config = dict(
    num_hidden_layers=8,
    hidden_size=448,
    n_experts=64,
    experts_per_token=4,
    d_expert=80,
    d_shared_expert=0,
    hidden_act='drelu',
    moe_layers=[0, 1, 2, 3, 4, 5, 6, 7],
    router_score='sigmoid',
    normalize_top_k=True,
    routed_scale=1.0,
    balance_loss=0.000111,
    balance_bias=True,
    router_cosine_scale=20.0,
    n_groups=8,
    groups_per_token=3,
    init_std_router=0.0126,
    lr_router=0.000397,
    vocab_size=50257,
    norm='rmsnorm',
    norm_eps=1e-05,
    tie_word_embeddings='early',
    optimizer='adamw',
    learning_rate=0.000969,
    beta1=0.95,
    beta2=0.99,
    batch_tokens=[65536, 131072],
    max_seq_len=1024,
    train_tokens=662400000,
    max_steps=7025,
    dataset='wikipedia_en',
)
Below are experts of layer 3 (counted from 0) of a mixture-of-experts language model. Rows are named router (the router's row for the expert), gate (a neuron's input weights, with its number), up (a neuron's input weights, with its number) and show model dimensions 0-63. Each number is 50 + 10 x the weight over its row's rms, rounded and kept within 0 to 99.
After each expert's rows: a language model's description of what the expert responds to. This comes from a sample of Wikipedia text that the model never trained on.

# expert 10
router:49 47 46 74 14 59 61 45 48 42 50 32 50 48 58 48 48 56 76 35 42 47 45 54 65 57 51 57 53 44 40 49 41 47 55 38 41 31 37 60 57 58 39 45 31 62 43 51 55 53 50 47 52 40 66 72 56 38 48 58 39 64 54 48
gate0:47 53 40 53 43 54 64 57 63 39 44 57 37 48 57 47 72 56 55 60 55 44 62 62 55 54 61 51 47 43 45 55 52 30 39 47 45 49 48 54 70 43 52 63 41 51 59 44 39 48 54 36 59 55 51 61 56 55 73 24 52 52 42 65
up0:51 43 47 61 61 50 61 56 63 47 54 57 46 44 63 64 61 56 62 49 36 38 46 67 51 51 46 50 62 50 62 46 57 43 34 57 46 58 51 52 68 45 47 63 42 67 54 60 35 44 43 46 62 50 66 51 44 43 79 32 45 43 42 67
gate1:55 63 46 52 32 54 58 33 60 57 51 48 53 43 47 57 57 50 59 60 59 54 44 48 46 53 69 64 55 64 50 46 50 56 44 51 27 38 60 56 56 49 49 67 44 66 47 31 47 41 63 35 38 59 71 41 58 58 52 50 37 55 44 55
up1:37 66 46 51 29 63 68 31 62 63 38 40 52 34 52 68 65 49 52 54 62 53 37 56 46 51 70 53 45 49 45 51 47 45 38 54 31 48 66 64 51 45 46 58 52 69 53 24 55 36 61 39 43 51 59 46 36 52 62 50 49 51 45 55
Articles and be-verbs in running prose, such as the, a, was, were, been, usually after a preposition or sentence start.

# expert 15
router:52 38 47 86 23 65 63 34 44 43 51 28 54 40 60 42 60 41 70 45 50 62 48 46 55 51 57 43 47 38 46 54 63 42 53 35 44 61 50 72 43 63 35 39 55 53 51 50 48 46 59 43 47 49 50 62 35 56 54 56 56 61 60 53
gate0:34 75 63 57 34 50 37 41 56 38 43 46 33 48 61 43 66 31 56 42 47 40 57 38 49 59 47 49 47 26 29 49 49 60 26 58 42 37 46 61 54 56 39 51 38 33 43 44 50 49 70 50 58 49 52 64 68 59 59 36 37 25 53 53
up0:36 72 66 65 36 54 38 35 50 60 48 48 40 48 63 53 51 27 58 42 41 64 47 45 57 52 48 46 39 42 33 38 39 36 39 55 40 43 53 59 74 56 40 47 41 47 55 46 36 39 58 41 62 49 45 66 63 57 59 36 41 33 76 48
gate1:46 55 44 52 58 46 52 68 59 38 58 53 54 47 47 54 54 51 49 62 57 53 52 62 52 43 64 61 49 62 51 58 56 33 50 19 45 56 42 50 77 55 29 61 51 37 78 51 47 40 38 54 48 40 64 65 44 40 52 49 60 57 58 55
up1:51 50 44 51 45 54 58 58 66 43 56 52 68 42 63 55 56 56 41 63 67 50 54 64 34 64 51 54 52 53 58 62 48 40 41 34 49 35 48 58 63 46 45 55 51 47 70 52 45 56 53 61 38 52 51 52 34 45 60 49 53 57 51 49
Articles and determiners the, a, The, this, each, plus hyphens in ranges and modifiers like free, single, regular before nouns.

# expert 37
router:54 47 49 81 30 66 78 46 40 37 49 27 54 38 64 48 67 36 70 46 51 58 53 40 68 60 38 43 42 52 60 49 48 69 64 48 41 49 33 78 57 56 44 38 44 61 39 50 46 49 47 42 51 58 54 61 46 49 51 44 35 57 40 66
gate0:55 59 42 52 30 49 53 48 62 47 52 34 62 33 40 47 53 68 47 58 38 65 29 61 56 62 57 54 45 52 57 48 48 31 52 51 56 57 47 64 55 52 64 58 59 45 40 44 42 52 40 51 40 43 69 51 40 40 58 61 36 50 48 51
up0:54 50 39 49 30 50 48 49 60 56 45 50 58 46 43 45 45 56 52 64 58 57 30 54 56 45 52 70 49 36 47 49 48 25 47 54 61 46 48 54 49 58 52 45 51 46 62 48 45 45 45 46 46 55 64 57 48 43 77 53 45 51 44 56
gate1:35 56 48 61 48 47 66 63 55 52 48 52 54 46 37 56 58 51 47 46 52 48 43 55 46 49 65 57 52 48 52 44 50 58 45 52 58 36 47 61 69 62 34 44 39 50 38 33 67 53 62 44 45 35 55 49 54 38 55 58 40 46 47 67
up1:29 48 51 59 46 60 71 61 54 52 60 43 51 50 32 63 66 60 40 35 55 50 48 62 51 48 56 62 54 38 46 44 53 61 52 55 47 51 48 57 72 62 42 46 48 37 36 43 62 43 57 42 44 43 49 45 57 45 56 41 49 48 46 72
Line breaks and pipe cells in wiki tables, plus as, while, than, out of, and Summer/Winter before Olympics.

# expert 32
router:49 49 40 70 17 64 52 43 52 45 50 34 38 43 57 44 71 49 50 41 66 64 46 51 70 51 58 30 38 35 44 59 55 53 48 54 35 41 40 71 65 38 32 46 52 50 57 50 41 36 53 43 62 53 53 64 41 65 51 56 56 50 58 43
gate0:51 76 41 34 58 39 55 56 47 43 38 56 58 39 59 40 52 46 50 49 35 46 44 39 45 44 72 51 33 48 44 48 51 45 37 32 34 32 66 54 76 45 58 44 38 44 61 45 61 55 53 41 35 49 71 48 42 54 42 52 42 55 50 44
up0:48 70 43 38 46 52 48 50 45 43 38 56 50 41 59 41 61 53 48 49 34 54 43 47 39 47 64 67 41 47 42 41 65 54 47 45 37 36 65 51 66 63 60 39 47 45 45 44 65 46 52 56 32 47 84 51 46 43 44 51 45 54 31 33
gate1:43 44 47 43 51 62 42 37 58 40 60 43 55 48 50 33 65 48 47 43 56 65 60 52 43 58 64 45 41 48 62 60 43 57 52 58 35 49 41 58 60 54 45 49 32 55 50 46 66 42 69 36 61 35 61 55 45 49 73 60 67 49 63 30
up1:48 52 43 40 45 58 56 46 55 60 52 35 46 45 42 36 51 59 50 51 50 62 48 63 41 68 55 46 41 51 65 60 41 65 50 57 33 42 45 61 71 44 54 45 45 56 56 37 64 41 74 39 55 42 63 62 55 53 75 45 51 55 73 41
Prepositions such as with, for, by, during, between, against, and down, plus table cell pipes and line breaks in tables.

# expert 54
router:45 38 54 68 31 66 66 39 50 43 50 26 51 49 53 36 60 54 69 53 55 55 51 60 51 45 41 55 43 47 53 64 53 51 52 35 51 41 49 66 59 53 43 40 60 53 54 50 58 41 51 48 48 48 66 42 54 49 48 40 39 57 55 35
gate0:52 48 40 59 35 66 47 37 50 61 59 38 46 33 57 42 52 55 74 53 55 44 39 28 52 48 53 55 39 52 47 44 42 52 57 45 47 60 65 78 43 63 35 53 51 51 48 42 43 46 43 35 32 63 71 45 59 40 66 43 60 34 45 33
up0:41 62 59 68 20 63 59 42 67 61 50 39 44 22 46 55 68 46 54 33 58 52 57 56 44 62 61 65 42 54 46 47 58 59 53 45 42 43 42 68 66 65 45 66 51 50 45 56 40 61 47 50 47 56 46 52 41 64 53 42 58 41 30 56
gate1:53 52 47 57 26 47 43 55 44 45 47 54 51 44 59 35 59 47 49 44 67 38 55 54 55 67 49 40 49 52 51 29 39 38 47 54 50 55 61 75 51 60 53 48 56 51 51 37 52 62 70 47 54 60 48 58 34 49 64 47 61 42 51 63
up1:43 53 43 64 21 65 59 48 50 62 43 65 52 42 39 49 58 43 49 50 42 32 55 44 56 66 56 49 47 51 44 43 52 46 54 45 42 54 52 81 65 44 59 49 40 66 50 47 45 38 57 61 66 57 45 60 57 54 50 40 46 49 46 63
Commas, and, that, which, who, but, when, where joining clauses or list items; also table cell pipes after numbers.

# expert 16
router:61 30 42 76 21 71 67 34 42 40 51 15 52 60 55 23 58 36 49 38 65 55 54 41 52 50 69 54 54 36 51 57 38 52 57 61 39 36 44 69 67 64 63 54 58 66 50 53 46 33 52 34 60 42 60 62 48 37 49 54 47 44 53 47
gate0:54 55 65 39 43 60 38 28 52 48 48 36 69 50 63 40 53 53 39 36 48 32 65 34 35 54 53 44 40 28 43 45 41 47 32 59 43 54 62 63 51 60 52 53 58 49 41 53 34 45 58 45 53 32 63 34 43 74 46 44 41 39 63 40
up0:43 62 69 39 38 63 39 30 61 64 56 45 51 44 73 40 53 51 54 36 50 32 48 41 39 55 53 53 27 37 53 44 35 55 37 47 33 52 59 58 67 46 35 55 52 56 55 58 41 58 52 40 56 24 53 42 32 65 54 50 30 47 54 41
gate1:55 41 61 62 32 77 56 64 43 50 58 51 53 37 44 37 55 57 44 30 47 47 59 53 59 74 61 41 46 53 63 54 38 44 45 45 51 50 48 76 41 48 45 56 40 69 57 54 39 49 71 49 51 59 47 60 59 49 69 40 40 41 60 48
up1:56 50 54 61 40 79 61 40 39 35 43 46 52 51 48 47 61 61 63 28 54 40 51 45 64 65 67 37 53 52 50 73 39 34 52 70 41 58 45 76 63 57 26 42 63 68 48 62 57 50 63 63 49 55 41 66 57 60 54 50 50 58 64 40
Prepositions heading a phrase in prose, such as in, to, of, for, from, and by in "Preceded by" succession boxes.

# expert 45
router:47 41 59 60 17 69 66 35 37 33 51 23 54 36 45 51 66 60 65 38 53 55 38 47 56 51 58 74 42 56 45 52 44 61 60 29 46 36 59 84 81 67 41 52 53 50 36 50 61 43 45 39 55 31 59 53 42 49 47 34 33 66 60 54
gate0:42 28 54 50 39 61 48 33 52 67 54 40 40 44 48 52 47 61 45 60 59 56 48 61 53 52 62 41 43 43 72 60 45 53 47 52 55 46 38 67 53 71 34 51 54 46 68 42 47 58 48 52 46 52 70 47 42 44 45 54 37 66 21 51
up0:50 34 46 59 44 50 58 64 63 43 56 59 54 51 44 58 45 67 55 35 64 66 45 60 54 43 48 52 59 51 55 50 53 47 35 50 67 57 27 60 58 48 50 39 59 55 66 62 43 49 51 54 48 42 75 38 41 24 57 49 56 60 44 34
gate1:60 46 49 61 51 65 51 34 33 55 46 50 56 35 48 61 55 56 67 31 58 59 54 43 65 59 47 61 61 64 48 57 49 54 61 58 57 56 45 52 57 66 55 40 56 43 37 41 45 56 39 41 53 63 69 59 56 63 45 43 43 54 49 50
up1:56 46 52 55 45 56 44 51 48 44 46 47 57 46 40 61 58 43 74 45 59 58 53 51 51 62 50 55 57 73 41 54 49 45 69 43 50 54 49 55 53 51 39 41 56 50 50 49 60 61 39 41 53 58 57 50 65 56 43 45 45 47 54 57
Line breaks after headings and table rows, month names before a day number, and United in United States.

# expert 2
router:49 34 51 61 12 63 63 48 39 30 50 38 53 45 36 38 61 38 59 33 43 57 51 66 52 60 44 41 48 31 48 50 53 59 37 37 53 50 51 70 53 48 49 45 59 42 42 50 44 56 53 39 61 50 53 77 51 61 59 49 47 50 66 47
gate0:47 44 48 51 35 52 56 60 42 53 59 64 45 56 64 34 52 55 60 49 57 46 51 59 54 55 56 53 41 54 56 47 54 43 55 38 49 43 51 57 53 48 48 65 50 60 55 58 54 53 49 64 59 54 52 51 58 34 43 44 56 61 56 46
up0:49 39 39 51 48 42 49 71 51 46 56 65 48 61 53 41 41 55 60 54 41 41 60 53 45 56 56 49 52 59 73 39 51 38 50 59 59 34 59 58 56 45 64 69 63 57 65 40 47 56 50 63 80 40 61 51 62 46 49 55 55 69 58 55
gate1:54 55 49 45 47 58 56 47 54 42 38 44 49 43 61 47 42 67 47 39 52 53 63 40 53 60 64 45 41 46 47 76 51 53 37 48 53 35 43 54 60 54 40 49 69 70 39 40 46 52 49 40 61 44 61 56 44 73 52 42 48 50 56 59
up1:50 51 56 42 49 42 45 47 66 43 43 52 42 41 47 40 40 44 47 47 51 42 54 38 50 49 56 41 47 48 53 65 43 50 32 52 58 39 38 53 58 50 54 65 60 63 38 35 35 47 45 45 60 48 49 60 50 75 48 46 38 45 54 49
Line breaks ending list items and table rows, plus sentence-opening words and articles such as As, While, Since, including, the.

# expert 52
router:50 41 49 63 12 55 56 44 40 52 50 33 31 53 64 46 55 50 47 47 54 47 43 53 45 44 41 43 38 38 41 43 63 51 54 46 42 48 38 78 49 55 57 38 42 43 47 50 59 48 59 45 62 41 45 60 50 54 53 38 28 56 48 36
gate0:57 30 60 55 43 57 66 52 49 59 61 53 48 53 41 44 61 45 48 54 56 43 63 43 56 65 38 44 70 59 38 47 49 58 58 40 42 57 39 46 44 60 40 48 47 50 46 57 56 40 59 36 45 53 46 47 62 41 53 44 53 50 49 38
up0:41 37 37 47 52 50 53 54 52 60 67 52 52 47 53 52 62 50 38 55 63 35 60 48 44 65 43 39 51 43 38 46 51 77 50 49 64 63 55 46 59 46 64 52 39 53 45 42 45 45 47 50 55 64 51 51 70 39 50 42 50 67 56 46
gate1:60 54 50 38 48 50 48 43 45 54 58 44 38 56 53 51 38 48 47 48 61 45 48 55 42 38 62 48 32 52 57 62 52 43 61 65 60 58 51 59 50 39 56 40 43 65 41 51 43 54 47 43 43 38 47 73 42 67 63 44 56 45 47 37
up1:62 58 58 53 46 51 40 40 46 53 49 54 36 46 49 49 54 46 51 52 66 44 42 37 44 34 62 48 29 48 48 56 51 66 54 54 60 50 61 55 49 38 36 39 42 59 42 50 46 59 54 47 44 45 32 68 43 56 66 38 49 43 50 41
Connecting words like and, or, but, as, if, let between clauses or list items, plus the seconds mark in coordinates.